config = dict(
    n_layer=15,
    d_model=256,
    n_experts=64,
    experts_per_token=4,
    d_expert=80,
    d_shared_expert=0,
    activation='clamped_swiglu',
    moe_layers=[0, 1, 2, 3, 4, 5, 6, 7, 8, 9, 10, 11, 12, 13, 14],
    router_score='softmax',
    normalize_top_k=True,
    routed_scale=1.0,
    balance_loss=0.000121,
    balance_bias=True,
    router_z_loss=0.0001,
    n_groups=8,
    groups_per_token=2,
    init_std_router=0.0114,
    lr_router=0.00123,
    vocab_size=8192,
    norm='rmsnorm',
    norm_eps=1e-05,
    tie_embeddings=False,
    optimizer='laprop',
    lr=0.000988,
    beta1=0.9,
    beta2=0.98,
    grad_clip=1.0,
    batch_tokens=[32768, 65536],
    seq_len=512,
    train_tokens=350700000,
    steps=7658,
    dataset='wikipedia_en',
)
Below are experts of layer 2 (counted from 0) of a mixture-of-experts language model. Rows are named gate (a neuron's input weights, with its number), up (a neuron's input weights, with its number), down (a neuron's output weights, with its number) and show model dimensions 0-255. Each number is 50 + 10 x the weight over its row's rms, rounded and kept within 0 to 99.
Before each expert's rows: a language model's description of what the expert responds to; "raises" lists some tokens whose logits its average output raises strongly, later layers aside. This comes from a sample of Wikipedia text that the model never trained on.

# expert 39
Description: And, slash or semicolon joining items in lists of football clubs and career tables (Vardar and Rabotnički, Novara /), plus the.
raises: "\n", "-", "g"
gate0:34 38 58 47 46 47 46 37 59 42 38 37 46 52 56 45 42 46 51 46 39 46 53 61 42 42 56 44 56 48 60 69 44 36 51 51 51 49 65 41 64 50 34 51 31 50 45 41 64 70 42 79 67 45 50 61 67 50 24 45 39 59 53 58 62 41 50 63 55 52 49 44 48 65 53 49 55 38 41 63 28 24 32 60 35 53 60 47 58 63 61 45 38 75 52 32 47 52 47 43 62 49 39 63 60 45 38 44 57 35 56 43 45 43 45 43 33 54 46 59 56 46 48 36 51 49 63 39 47 51 46 64 52 56 61 61 42 64 47 35 40 51 54 47 28 57 58 54 59 68 54 48 49 40 56 35 47 64 42 45 39 35 55 53 32 46 55 65 57 40 27 66 43 46 57 61 38 45 50 46 48 52 62 36 59 40 67 51 23 58 58 48 40 62 52 77 48 65 53 54 51 41 64 23 62 51 41 60 41 57 59 47 48 53 63 38 49 50 48 41 50 60 34 42 56 50 62 52 58 56 38 51 53 66 58 51 58 59 56 47 49 63 48 46 47 52 54 51 45 60 63 49 50 47 54 48
up0:37 52 51 48 47 62 53 44 61 45 47 44 51 44 35 48 38 49 39 36 43 41 49 63 33 48 45 46 58 29 56 54 53 51 32 39 47 30 65 45 46 59 48 63 36 57 45 48 63 59 58 79 52 51 51 47 56 59 28 44 44 46 56 65 53 40 55 52 55 47 60 40 50 44 50 74 52 52 36 59 32 27 28 61 43 57 50 42 61 47 54 35 42 75 48 40 40 55 53 39 64 40 46 64 40 54 41 50 54 51 52 41 58 45 39 48 42 46 45 59 52 61 51 34 46 50 67 58 44 54 47 54 49 50 59 66 42 48 47 51 49 48 51 48 34 63 62 66 43 71 53 43 43 46 51 40 42 58 43 58 45 39 62 50 36 40 43 62 63 57 17 46 32 30 63 47 57 53 48 50 58 52 55 27 69 56 49 47 22 65 49 58 39 68 47 62 61 55 45 58 45 70 59 38 63 57 52 52 48 60 51 53 48 57 59 27 47 52 42 29 51 50 36 27 44 52 53 56 62 54 44 48 62 56 53 47 60 61 43 34 51 66 44 46 54 46 49 58 44 46 64 55 49 55 46 64
down0:45 55 54 52 55 56 52 41 59 51 52 65 37 37 67 37 45 55 52 39 49 43 55 54 53 39 41 54 27 39 35 53 49 53 46 45 67 64 61 56 47 30 60 56 42 52 39 62 42 63 51 42 58 59 41 26 45 35 43 50 44 75 37 56 48 57 30 57 40 57 59 56 45 69 57 49 47 57 39 55 48 52 28 47 48 44 49 46 46 52 53 45 58 47 55 45 34 58 52 56 54 41 40 47 67 55 53 65 39 44 51 61 51 38 41 62 33 58 44 30 57 32 56 52 69 60 54 60 49 54 51 47 60 50 57 65 51 53 49 32 48 51 47 50 56 37 61 47 56 37 43 51 59 43 62 49 53 57 49 54 51 57 31 59 60 38 47 48 41 46 54 77 48 62 47 51 46 58 62 57 59 47 43 45 64 49 84 48 50 63 48 42 46 45 45 70 60 69 65 55 57 69 57 34 61 63 64 47 46 54 51 53 43 42 66 51 46 50 44 36 48 41 49 49 49 30 53 28 60 57 53 24 38 37 31 36 54 41 57 55 50 54 52 60 52 66 58 45 35 44 77 69 41 58 41 47
gate1:54 24 71 55 57 37 51 40 48 52 38 62 42 44 64 31 57 49 53 58 42 54 44 58 64 53 62 48 59 53 56 64 40 44 52 70 55 63 61 49 55 42 45 56 30 47 17 68 42 66 40 65 69 60 34 68 47 60 31 39 33 48 34 56 53 55 49 57 51 45 33 47 59 58 44 61 58 46 51 48 33 42 46 48 61 61 53 57 79 57 59 47 34 54 49 47 53 51 46 69 55 54 48 47 51 48 57 47 49 51 52 49 57 46 57 53 39 36 45 49 66 57 47 40 42 35 65 32 58 45 61 66 51 40 42 51 24 43 51 33 46 56 35 46 56 54 39 49 54 51 46 57 47 59 42 57 65 40 53 52 49 53 47 34 47 35 54 61 52 33 39 56 59 59 28 53 34 46 62 37 52 64 53 42 52 45 65 46 47 58 59 67 51 52 50 63 29 63 71 60 58 39 61 44 59 63 37 44 54 55 49 67 56 47 56 57 46 47 58 46 54 49 54 37 57 54 46 58 56 34 42 41 49 61 39 46 51 59 49 65 43 46 45 46 41 61 63 51 59 31 52 48 46 67 59 39
up1:43 41 73 51 64 54 59 45 64 48 33 66 46 33 58 36 60 50 50 63 49 55 40 63 50 59 59 25 45 64 54 60 52 52 57 61 62 56 51 50 39 47 44 60 21 35 50 58 42 50 48 62 50 41 39 54 50 63 37 45 58 47 47 60 44 40 28 36 54 49 61 25 43 48 47 56 38 40 64 50 42 56 28 39 53 62 54 53 68 55 47 62 36 65 70 48 51 67 83 42 56 55 43 47 41 53 51 41 56 54 63 52 52 43 49 38 65 42 56 59 53 45 65 39 40 53 65 44 40 47 40 56 53 38 35 48 50 58 55 41 35 61 32 53 50 43 47 37 46 48 57 46 58 73 51 55 54 55 48 43 53 46 44 51 41 29 35 57 57 45 31 39 56 54 35 48 36 59 42 51 56 47 41 39 52 54 56 64 48 60 53 59 47 45 52 50 40 60 53 64 62 53 51 42 56 45 66 34 50 54 57 68 39 57 55 47 49 48 63 37 39 50 56 28 63 37 63 52 65 32 36 42 54 51 35 46 53 43 51 56 54 46 57 57 33 56 61 44 49 36 46 52 39 73 48 56
down1:50 43 75 40 57 39 59 51 49 51 36 53 55 23 60 32 72 66 51 49 53 54 46 65 48 36 62 45 46 47 58 58 31 52 56 41 60 67 62 48 53 45 50 66 40 51 42 56 54 51 61 51 52 48 48 48 52 43 38 43 50 51 47 56 47 36 51 43 57 42 48 57 55 70 46 52 54 48 35 47 50 51 53 21 52 49 48 39 53 42 55 61 48 44 48 52 63 53 75 56 51 58 45 56 54 50 45 41 58 38 54 45 40 47 34 47 41 61 44 51 45 42 56 40 58 45 44 57 36 50 43 63 42 37 57 54 55 57 44 21 50 75 50 26 57 33 64 52 64 56 37 51 45 51 48 39 64 39 49 58 59 46 34 40 65 48 59 52 71 38 50 59 50 55 44 48 51 62 59 55 64 31 31 54 48 41 60 54 44 74 62 63 43 38 47 57 44 58 66 46 65 60 47 55 40 42 58 50 44 48 39 56 52 52 44 59 38 34 55 55 44 38 61 57 52 33 76 47 39 38 41 27 48 33 36 64 48 45 62 58 43 38 53 54 39 63 41 39 57 46 64 57 42 74 56 56
gate2:37 58 37 59 45 47 49 44 57 64 53 51 46 50 39 55 36 22 45 39 45 59 69 53 59 65 46 60 44 47 50 50 46 56 49 58 52 52 45 49 49 53 48 53 37 51 55 78 62 52 52 28 51 42 43 52 41 54 44 44 33 38 38 54 38 35 50 65 61 55 36 51 48 46 67 45 42 62 35 46 67 15 46 33 51 64 49 63 60 51 50 37 46 41 45 49 38 33 40 36 49 50 49 34 47 49 45 59 48 56 56 51 45 39 52 67 48 60 50 54 50 44 44 41 65 62 40 58 54 45 35 39 36 51 45 63 32 49 47 53 40 84 40 50 47 57 60 54 51 52 40 42 55 51 78 48 59 62 36 47 40 48 49 54 44 50 40 57 46 39 51 57 49 52 45 65 43 53 55 40 71 43 61 44 61 45 41 62 46 46 41 48 44 62 47 54 54 37 49 45 42 48 49 36 43 53 34 43 51 51 73 34 62 51 82 45 81 54 37 54 44 41 45 73 55 46 39 46 56 57 54 50 40 61 53 48 46 46 41 53 41 57 50 47 49 67 46 48 38 43 56 56 26 40 48 64
up2:38 60 37 61 53 61 59 46 46 56 67 54 50 34 38 47 53 48 42 45 48 45 58 56 48 70 34 58 39 35 52 55 45 64 46 68 60 51 53 48 40 47 48 56 42 49 49 62 48 56 55 38 55 47 38 64 39 57 28 54 36 55 42 56 38 44 45 50 51 46 39 42 53 51 53 50 53 41 35 43 62 37 46 30 58 41 39 73 60 56 57 48 54 62 39 55 37 45 37 29 43 46 23 37 48 51 52 67 56 63 51 66 67 42 51 64 53 50 47 52 34 62 42 55 40 51 50 59 48 61 45 37 37 42 32 52 28 45 45 57 38 75 49 48 56 60 54 56 38 44 55 47 56 45 75 38 68 45 39 48 44 65 51 54 45 54 32 74 46 53 51 56 41 48 48 39 46 52 62 44 86 38 53 33 48 50 44 58 46 57 55 43 37 69 40 47 49 42 54 46 63 46 54 40 47 52 50 49 50 49 70 32 61 41 65 48 58 56 36 46 49 48 43 81 49 40 58 51 63 64 44 57 45 50 56 48 50 44 51 57 46 47 45 45 49 50 45 30 40 54 55 57 29 25 47 53
down2:59 44 52 57 72 54 51 46 42 52 71 51 44 43 53 55 61 64 55 36 52 46 25 53 52 52 50 47 41 44 67 45 63 58 46 28 49 32 40 52 75 35 42 35 58 66 47 39 57 55 57 58 57 56 54 61 47 66 33 53 34 54 43 52 49 52 50 37 47 37 58 63 56 27 44 59 61 46 55 62 38 57 40 53 47 61 62 31 42 50 45 59 40 38 51 58 65 58 56 49 53 53 42 32 53 53 45 53 58 56 44 51 53 47 61 69 49 53 46 43 55 55 47 58 50 39 57 42 44 64 53 53 54 63 58 50 45 56 51 68 57 60 45 51 45 51 44 47 31 81 49 34 42 48 49 50 65 66 51 46 61 49 50 51 48 54 42 54 43 64 54 45 44 55 49 43 53 76 43 70 55 56 40 55 43 51 45 39 63 50 56 50 44 33 63 56 45 52 50 57 58 34 70 50 51 48 69 25 52 56 35 21 43 57 46 57 46 61 36 45 54 49 30 54 35 52 63 42 42 21 41 53 48 56 33 59 51 48 65 42 65 45 41 53 48 53 24 61 54 42 44 43 49 46 34 42
gate3:45 35 51 56 52 45 51 58 63 44 40 53 46 43 54 48 45 55 32 45 38 18 54 45 53 42 44 59 39 57 60 52 49 51 38 37 63 50 37 55 45 56 49 48 47 50 56 44 47 63 38 37 42 40 53 59 41 73 50 50 51 40 36 49 57 42 60 40 55 41 42 86 38 53 52 56 56 54 42 57 28 49 53 54 53 50 65 37 25 49 51 33 37 56 46 49 52 40 41 44 49 51 41 52 56 67 55 27 53 40 51 55 57 53 71 50 37 52 53 58 74 49 43 55 61 47 36 55 64 53 50 35 43 43 41 45 46 27 51 48 36 34 49 51 69 55 56 51 46 51 43 43 53 63 51 44 40 43 47 69 51 49 28 38 43 51 40 35 54 49 47 44 48 50 57 53 46 40 52 45 38 74 58 25 50 48 45 53 48 59 53 66 51 57 64 46 54 54 72 44 47 55 57 61 40 57 42 43 55 58 20 33 44 54 42 41 83 49 59 61 34 69 57 61 66 58 72 48 63 51 58 48 46 53 41 50 43 56 38 47 46 45 46 48 52 38 59 63 39 60 48 53 43 50 45 60
up3:50 42 38 52 50 47 63 51 44 66 44 49 49 38 65 46 46 37 44 48 35 30 49 58 53 54 58 36 42 61 65 61 44 50 58 48 55 53 47 58 50 54 42 47 42 52 37 44 64 51 44 50 41 39 72 47 43 35 47 49 57 73 48 44 52 40 56 54 58 48 40 69 19 51 59 51 58 70 65 55 32 36 49 47 53 48 55 53 32 36 51 37 48 56 49 46 64 45 47 57 54 46 57 59 52 67 45 18 50 48 50 57 48 50 43 49 50 50 63 58 69 30 60 43 68 43 28 56 55 53 60 39 67 58 41 44 44 52 56 41 27 39 63 53 59 46 52 43 50 49 45 42 54 33 43 46 56 42 50 66 47 60 38 42 40 48 56 43 64 67 55 51 48 55 60 54 39 50 50 58 26 56 41 39 51 47 38 47 52 47 49 48 69 41 38 74 34 35 74 45 40 21 60 63 50 48 53 45 58 45 39 49 52 39 48 52 54 60 59 68 53 60 47 55 49 61 41 39 45 57 72 56 52 47 46 50 46 54 37 56 59 50 41 56 43 51 51 74 49 55 58 59 75 66 56 47
down3:50 49 51 21 61 51 71 55 36 43 39 32 55 30 59 41 39 50 49 40 45 43 42 52 55 50 55 54 46 49 57 52 61 45 44 58 43 66 56 35 55 49 57 54 39 31 65 43 39 56 55 54 49 55 58 57 58 47 70 36 62 34 40 55 41 42 51 51 49 45 64 46 44 44 48 54 50 73 61 49 53 47 65 13 72 55 47 33 48 53 49 59 53 57 53 68 68 52 53 60 49 56 38 59 54 33 46 49 69 39 38 62 41 59 27 56 59 49 47 42 59 54 45 54 51 59 46 50 56 51 52 69 49 57 50 48 37 57 43 68 44 53 49 44 41 54 75 45 42 57 55 29 44 46 46 39 34 50 55 52 50 48 71 44 60 62 46 53 55 41 49 50 59 52 52 59 46 56 70 41 32 45 52 36 39 50 31 53 69 43 60 52 45 53 43 41 44 46 44 33 35 50 66 56 62 29 55 53 45 56 56 44 45 47 52 41 43 33 39 53 45 66 35 52 42 60 52 70 50 52 50 60 40 59 69 56 31 69 67 55 50 39 51 58 44 65 41 63 56 42 41 47 35 48 46 50
gate4:28 38 50 51 44 37 48 32 49 47 57 43 53 46 51 47 60 51 49 60 37 27 57 46 38 44 56 38 52 61 43 48 44 41 47 50 33 40 37 50 62 59 33 38 27 59 52 59 60 53 41 58 69 42 71 60 67 51 41 48 30 65 42 66 55 45 27 71 33 61 38 46 45 57 55 56 51 34 60 60 46 42 49 66 53 57 48 50 47 37 47 46 37 51 46 42 55 43 53 52 51 58 32 32 41 59 39 34 73 40 51 49 45 66 54 20 48 42 61 52 47 50 51 57 58 37 60 55 52 36 35 59 35 57 52 53 55 64 58 49 46 44 67 27 32 46 62 52 61 63 54 63 44 56 55 50 58 63 32 37 49 43 54 48 46 56 40 47 69 45 40 42 41 47 51 42 48 42 61 53 44 52 55 62 39 35 49 65 47 59 44 38 43 61 77 53 46 65 59 18 41 44 49 53 58 33 56 52 39 44 52 46 60 54 46 61 60 56 45 59 50 50 55 57 44 52 57 51 67 57 43 40 49 58 72 53 39 47 62 58 53 46 58 44 58 57 57 48 62 54 49 51 53 51 53 57
up4:50 64 56 58 57 60 45 57 53 56 53 42 56 43 53 37 39 56 51 53 62 60 55 55 52 55 36 69 40 39 57 49 41 55 49 47 57 65 53 48 32 51 61 53 67 44 53 33 31 45 59 24 45 56 36 51 56 41 64 50 64 45 58 36 51 37 73 49 52 64 62 53 44 51 67 47 44 61 46 54 58 72 62 54 51 59 59 35 62 49 49 61 47 54 61 41 37 47 51 57 49 53 50 59 59 49 58 62 45 44 59 66 56 39 64 56 55 67 37 32 61 45 45 55 58 77 54 44 66 54 53 41 44 43 43 51 53 27 49 52 60 43 33 49 48 51 44 52 42 34 55 49 48 51 36 48 38 34 64 61 49 71 48 47 58 50 69 58 31 51 72 58 58 62 59 72 64 50 40 49 54 38 49 37 46 43 53 36 56 36 60 70 53 35 40 39 51 38 58 58 43 34 41 58 43 52 35 62 52 42 49 46 39 48 48 51 67 42 71 43 39 48 48 48 50 28 37 55 16 50 61 43 40 36 45 59 47 54 44 38 56 51 52 43 31 48 36 54 52 52 49 65 46 60 51 44
down4:68 50 42 59 58 51 42 64 54 51 47 53 47 54 60 36 42 55 51 46 33 55 33 74 49 50 33 48 39 35 32 50 49 44 55 45 43 58 43 45 42 59 55 58 27 40 51 58 58 44 48 39 62 59 41 53 56 26 57 56 43 33 42 49 66 67 54 50 31 59 50 67 42 38 37 39 49 40 66 52 71 58 59 37 33 30 47 32 50 50 41 50 60 48 63 30 39 52 54 53 40 60 54 42 36 39 44 38 43 64 66 65 51 37 48 49 55 60 39 53 52 48 42 52 59 61 40 47 59 61 48 42 54 51 74 61 43 50 48 65 33 52 34 65 33 44 35 44 38 48 55 57 35 65 40 58 58 41 52 48 59 69 42 48 63 47 63 48 52 47 43 57 59 63 49 70 51 50 42 50 35 47 46 44 53 53 51 41 63 47 53 38 56 52 37 39 37 50 45 52 35 73 57 38 63 52 46 48 50 56 53 51 51 57 62 37 57 47 53 59 42 38 55 54 69 49 57 45 49 71 43 49 44 45 40 66 60 51 39 36 67 31 49 61 60 54 34 59 36 49 34 47 45 56 67 50
gate5:44 32 48 47 48 39 50 37 48 51 42 37 58 32 56 52 52 52 35 50 51 48 41 43 61 65 59 58 34 46 58 61 36 40 58 41 48 48 57 47 54 46 24 32 44 53 46 53 44 54 47 58 49 44 68 40 60 45 39 30 44 51 61 45 68 46 33 54 61 57 37 43 42 56 61 28 48 54 38 65 53 41 51 50 50 63 60 55 59 51 51 46 40 39 44 46 59 33 43 45 44 61 52 65 58 54 49 43 51 19 55 42 34 42 67 57 41 64 57 58 51 36 43 44 56 36 59 61 60 51 58 42 60 36 50 52 48 40 62 35 45 44 51 27 54 50 53 49 55 71 59 52 25 62 67 53 58 59 54 55 43 52 37 44 51 44 48 46 53 43 53 46 56 49 53 50 40 57 35 46 43 38 58 47 44 42 52 36 49 51 57 46 56 58 81 57 34 43 40 43 48 37 57 38 55 40 31 48 39 40 35 45 39 60 60 48 63 51 68 62 59 56 59 57 49 48 49 64 38 52 45 46 34 63 60 63 51 71 44 57 62 66 41 50 33 75 67 51 57 40 61 45 31 64 60 44
up5:46 82 50 46 62 40 44 57 56 58 53 45 50 50 65 32 59 50 78 46 72 46 65 46 48 58 54 55 43 42 40 56 40 49 45 49 61 49 38 51 58 50 55 47 48 62 56 57 76 67 48 38 68 46 40 53 54 40 57 43 59 59 58 64 44 50 67 57 40 64 44 55 48 51 57 47 48 63 52 49 64 58 45 65 59 55 51 45 43 54 72 54 35 57 60 50 38 57 50 53 36 49 34 46 58 40 64 44 55 52 41 51 44 66 42 54 45 41 54 55 47 53 39 51 64 59 63 50 47 57 39 53 57 63 47 69 55 63 33 44 26 58 47 66 51 46 73 59 64 41 43 36 58 35 42 57 43 30 52 34 53 48 42 38 53 45 42 56 36 58 30 72 47 50 50 64 49 57 45 45 37 61 61 56 34 41 66 44 54 41 42 60 42 48 37 41 56 58 65 51 57 45 36 60 36 45 37 58 48 56 45 72 44 42 27 46 55 48 45 33 64 48 34 60 55 46 50 71 48 52 48 46 33 50 55 42 47 38 55 52 28 34 49 49 45 47 52 50 58 71 58 39 46 47 61 45
down5:51 31 31 46 66 46 50 63 44 51 42 64 47 54 45 60 44 50 65 52 55 36 45 45 54 46 26 50 48 38 63 45 55 57 39 60 48 53 55 32 50 34 42 41 52 44 60 68 22 30 28 39 52 50 49 54 52 80 68 35 45 51 40 50 55 58 65 50 56 41 57 40 60 40 33 41 43 62 34 33 51 54 44 61 64 48 50 49 43 60 39 60 41 70 51 44 49 60 43 47 49 39 56 43 36 44 58 62 63 47 44 47 46 56 47 45 53 51 59 48 39 56 53 56 54 59 63 67 47 62 41 55 52 44 50 44 32 47 53 57 55 52 44 41 58 58 58 39 55 37 54 54 32 65 45 58 63 39 37 27 55 63 68 44 51 35 40 30 58 41 49 31 59 69 62 45 61 66 59 47 48 62 59 41 56 50 45 71 50 59 43 36 56 48 53 60 41 46 54 23 54 49 35 52 53 55 40 50 53 56 44 39 59 36 44 44 46 61 59 57 54 47 49 64 51 53 60 53 55 71 53 49 66 51 55 20 53 52 36 44 53 37 43 41 52 34 59 44 49 54 41 59 56 49 37 50
gate6:38 47 64 46 36 37 45 58 58 49 33 38 60 43 52 42 50 53 34 60 48 32 38 53 52 55 60 67 47 47 51 62 37 45 57 40 62 64 42 46 56 61 28 57 32 56 50 52 55 61 49 52 54 46 36 56 52 61 48 48 50 48 61 44 51 42 33 46 49 43 45 57 60 63 56 47 49 57 52 49 41 48 52 54 52 64 62 62 63 52 66 47 44 65 54 24 55 61 59 40 51 67 58 63 60 44 41 46 79 20 62 39 46 47 59 47 47 61 52 65 66 48 45 28 62 40 63 55 54 46 48 50 33 44 56 59 62 57 54 39 52 49 46 36 37 48 47 59 69 56 53 76 39 60 60 32 55 53 61 60 40 36 48 41 43 46 62 48 52 38 45 59 34 39 47 56 33 56 35 43 47 45 51 54 34 45 43 44 44 43 59 62 59 61 76 53 41 60 57 39 52 51 65 42 52 42 51 67 49 45 53 48 44 52 53 57 59 60 58 50 35 39 55 49 44 48 59 43 53 50 36 58 22 59 57 72 45 62 65 47 35 66 61 59 43 58 56 45 53 54 65 61 68 58 60 43
up6:37 62 64 52 51 54 51 54 55 50 35 58 54 51 42 44 37 41 35 46 67 42 45 56 41 43 61 55 42 50 52 50 56 42 48 30 48 57 55 47 60 60 35 60 33 65 64 56 54 46 66 65 46 44 44 50 45 61 57 49 65 49 68 56 33 45 36 37 45 42 60 44 71 53 57 54 37 47 63 47 38 46 32 68 54 58 52 73 58 51 68 41 48 47 43 44 39 54 69 33 53 48 55 58 34 58 44 60 65 48 52 45 35 32 39 45 57 71 54 62 52 38 70 47 61 39 68 56 47 42 57 40 49 50 64 50 57 69 55 47 49 47 39 46 35 55 45 62 60 57 54 56 41 75 60 48 56 63 60 57 53 55 58 44 49 46 57 49 68 48 19 54 37 42 48 43 48 53 47 56 40 61 55 49 42 48 48 41 46 40 43 66 59 63 69 42 57 56 46 50 51 60 61 50 57 59 57 51 45 60 45 54 48 60 69 52 54 58 68 35 37 36 52 44 39 41 71 47 58 56 28 54 36 66 73 52 51 44 53 48 45 53 49 54 53 41 73 40 49 42 72 60 62 52 57 58
down6:62 55 66 39 47 66 30 55 57 57 65 60 38 33 62 41 50 54 51 45 63 56 47 69 46 41 65 57 55 54 41 45 50 39 51 53 54 62 34 49 46 47 47 62 20 55 52 56 48 59 47 44 58 61 41 45 51 57 37 55 56 52 52 49 49 42 42 50 35 64 51 54 52 72 58 36 57 38 47 47 48 45 51 51 59 49 54 49 61 53 41 53 52 40 54 31 42 57 60 64 54 70 53 20 63 43 42 55 52 53 68 50 46 48 48 59 46 59 58 49 59 30 41 59 57 61 33 50 38 36 60 51 45 51 57 48 52 35 46 19 54 44 45 52 51 47 58 51 47 53 56 54 57 44 49 47 46 59 47 59 56 52 41 47 45 50 68 57 63 35 25 63 50 54 55 52 55 60 59 61 65 53 41 52 39 51 78 41 44 59 44 41 50 42 50 69 48 58 54 47 53 70 58 50 47 60 39 50 52 64 49 74 61 44 72 51 53 51 52 50 45 53 46 40 55 46 48 29 54 56 48 35 28 53 55 56 57 89 55 64 53 30 61 57 39 63 48 38 33 48 57 53 57 64 42 60
gate7:28 43 54 42 47 45 40 48 66 37 40 50 53 49 45 64 43 56 34 51 66 59 41 44 57 59 62 54 52 47 47 59 43 47 39 55 44 48 47 45 61 40 32 59 31 62 54 55 47 53 61 60 50 41 47 41 58 41 50 49 34 37 59 60 44 35 56 52 53 74 41 49 47 63 54 59 56 52 50 55 50 28 59 53 36 60 68 42 52 66 49 52 52 58 47 41 35 44 48 43 56 58 56 49 58 40 55 48 49 29 60 61 28 57 55 56 50 66 35 54 61 54 62 49 57 51 58 48 62 63 50 63 47 53 56 58 41 32 49 33 56 48 56 44 34 58 52 30 50 62 53 57 32 44 55 43 56 57 60 43 21 50 45 63 41 54 69 65 49 47 50 72 53 44 49 51 57 58 40 29 45 47 54 57 49 54 59 37 55 43 49 34 43 71 58 58 56 65 52 37 54 44 70 51 54 48 43 64 26 42 49 51 38 48 73 49 45 52 34 61 28 44 30 51 44 49 49 32 77 34 41 54 52 65 57 57 51 49 46 47 61 50 68 43 38 57 52 54 55 30 61 57 35 49 60 43
up7:29 53 44 44 56 53 54 44 58 32 41 70 44 47 43 60 47 57 49 42 71 59 57 41 52 42 59 37 56 49 28 51 56 51 39 39 33 48 44 53 62 55 54 64 40 58 62 55 46 46 65 62 34 42 47 48 55 40 41 48 52 39 56 56 42 41 42 31 54 60 62 51 38 57 55 60 55 50 52 40 42 38 61 45 39 73 49 62 49 53 51 50 51 55 34 49 35 50 62 48 60 46 55 47 40 52 54 62 49 41 56 60 33 33 49 44 45 65 18 48 62 48 58 57 45 48 77 53 49 59 49 56 59 38 51 61 40 28 58 47 59 55 56 59 38 53 48 45 44 45 45 44 44 48 49 53 52 57 65 44 26 62 56 58 55 45 55 66 52 61 30 69 52 43 44 51 73 60 49 36 42 57 57 67 66 51 37 31 52 55 40 35 43 65 57 60 65 57 35 43 71 48 65 54 50 58 58 55 35 49 63 54 39 53 64 37 49 53 51 53 34 50 40 49 37 49 51 36 69 45 43 61 73 58 56 37 66 45 41 49 58 66 56 53 42 55 59 55 50 28 62 66 45 51 52 55
down7:53 45 47 50 49 32 38 43 61 59 57 56 34 57 78 44 55 40 59 50 53 54 62 60 47 39 48 43 42 57 45 53 31 42 55 50 53 60 34 67 45 52 56 68 38 42 45 60 53 76 52 49 53 52 35 47 37 47 43 61 39 55 52 39 49 52 46 39 51 67 42 57 52 92 45 50 49 32 48 46 33 50 47 47 53 54 58 49 39 57 52 37 53 45 47 37 42 45 55 54 45 52 50 42 58 47 39 57 47 45 57 45 43 25 56 66 56 55 51 50 56 38 55 43 67 44 38 58 61 41 63 51 65 59 59 49 59 50 60 08 50 53 48 42 53 47 43 31 59 49 40 61 53 54 54 57 47 43 50 52 56 50 41 42 55 46 44 37 40 45 54 85 56 57 49 64 52 57 56 65 60 41 52 55 53 42 62 42 39 55 66 38 49 29 51 61 58 55 50 52 51 66 69 33 52 51 50 36 44 47 54 66 34 67 58 46 51 47 52 39 47 50 49 56 58 28 75 47 56 57 49 40 42 47 40 47 56 38 40 48 38 46 56 65 51 54 56 33 31 46 61 56 32 50 59 56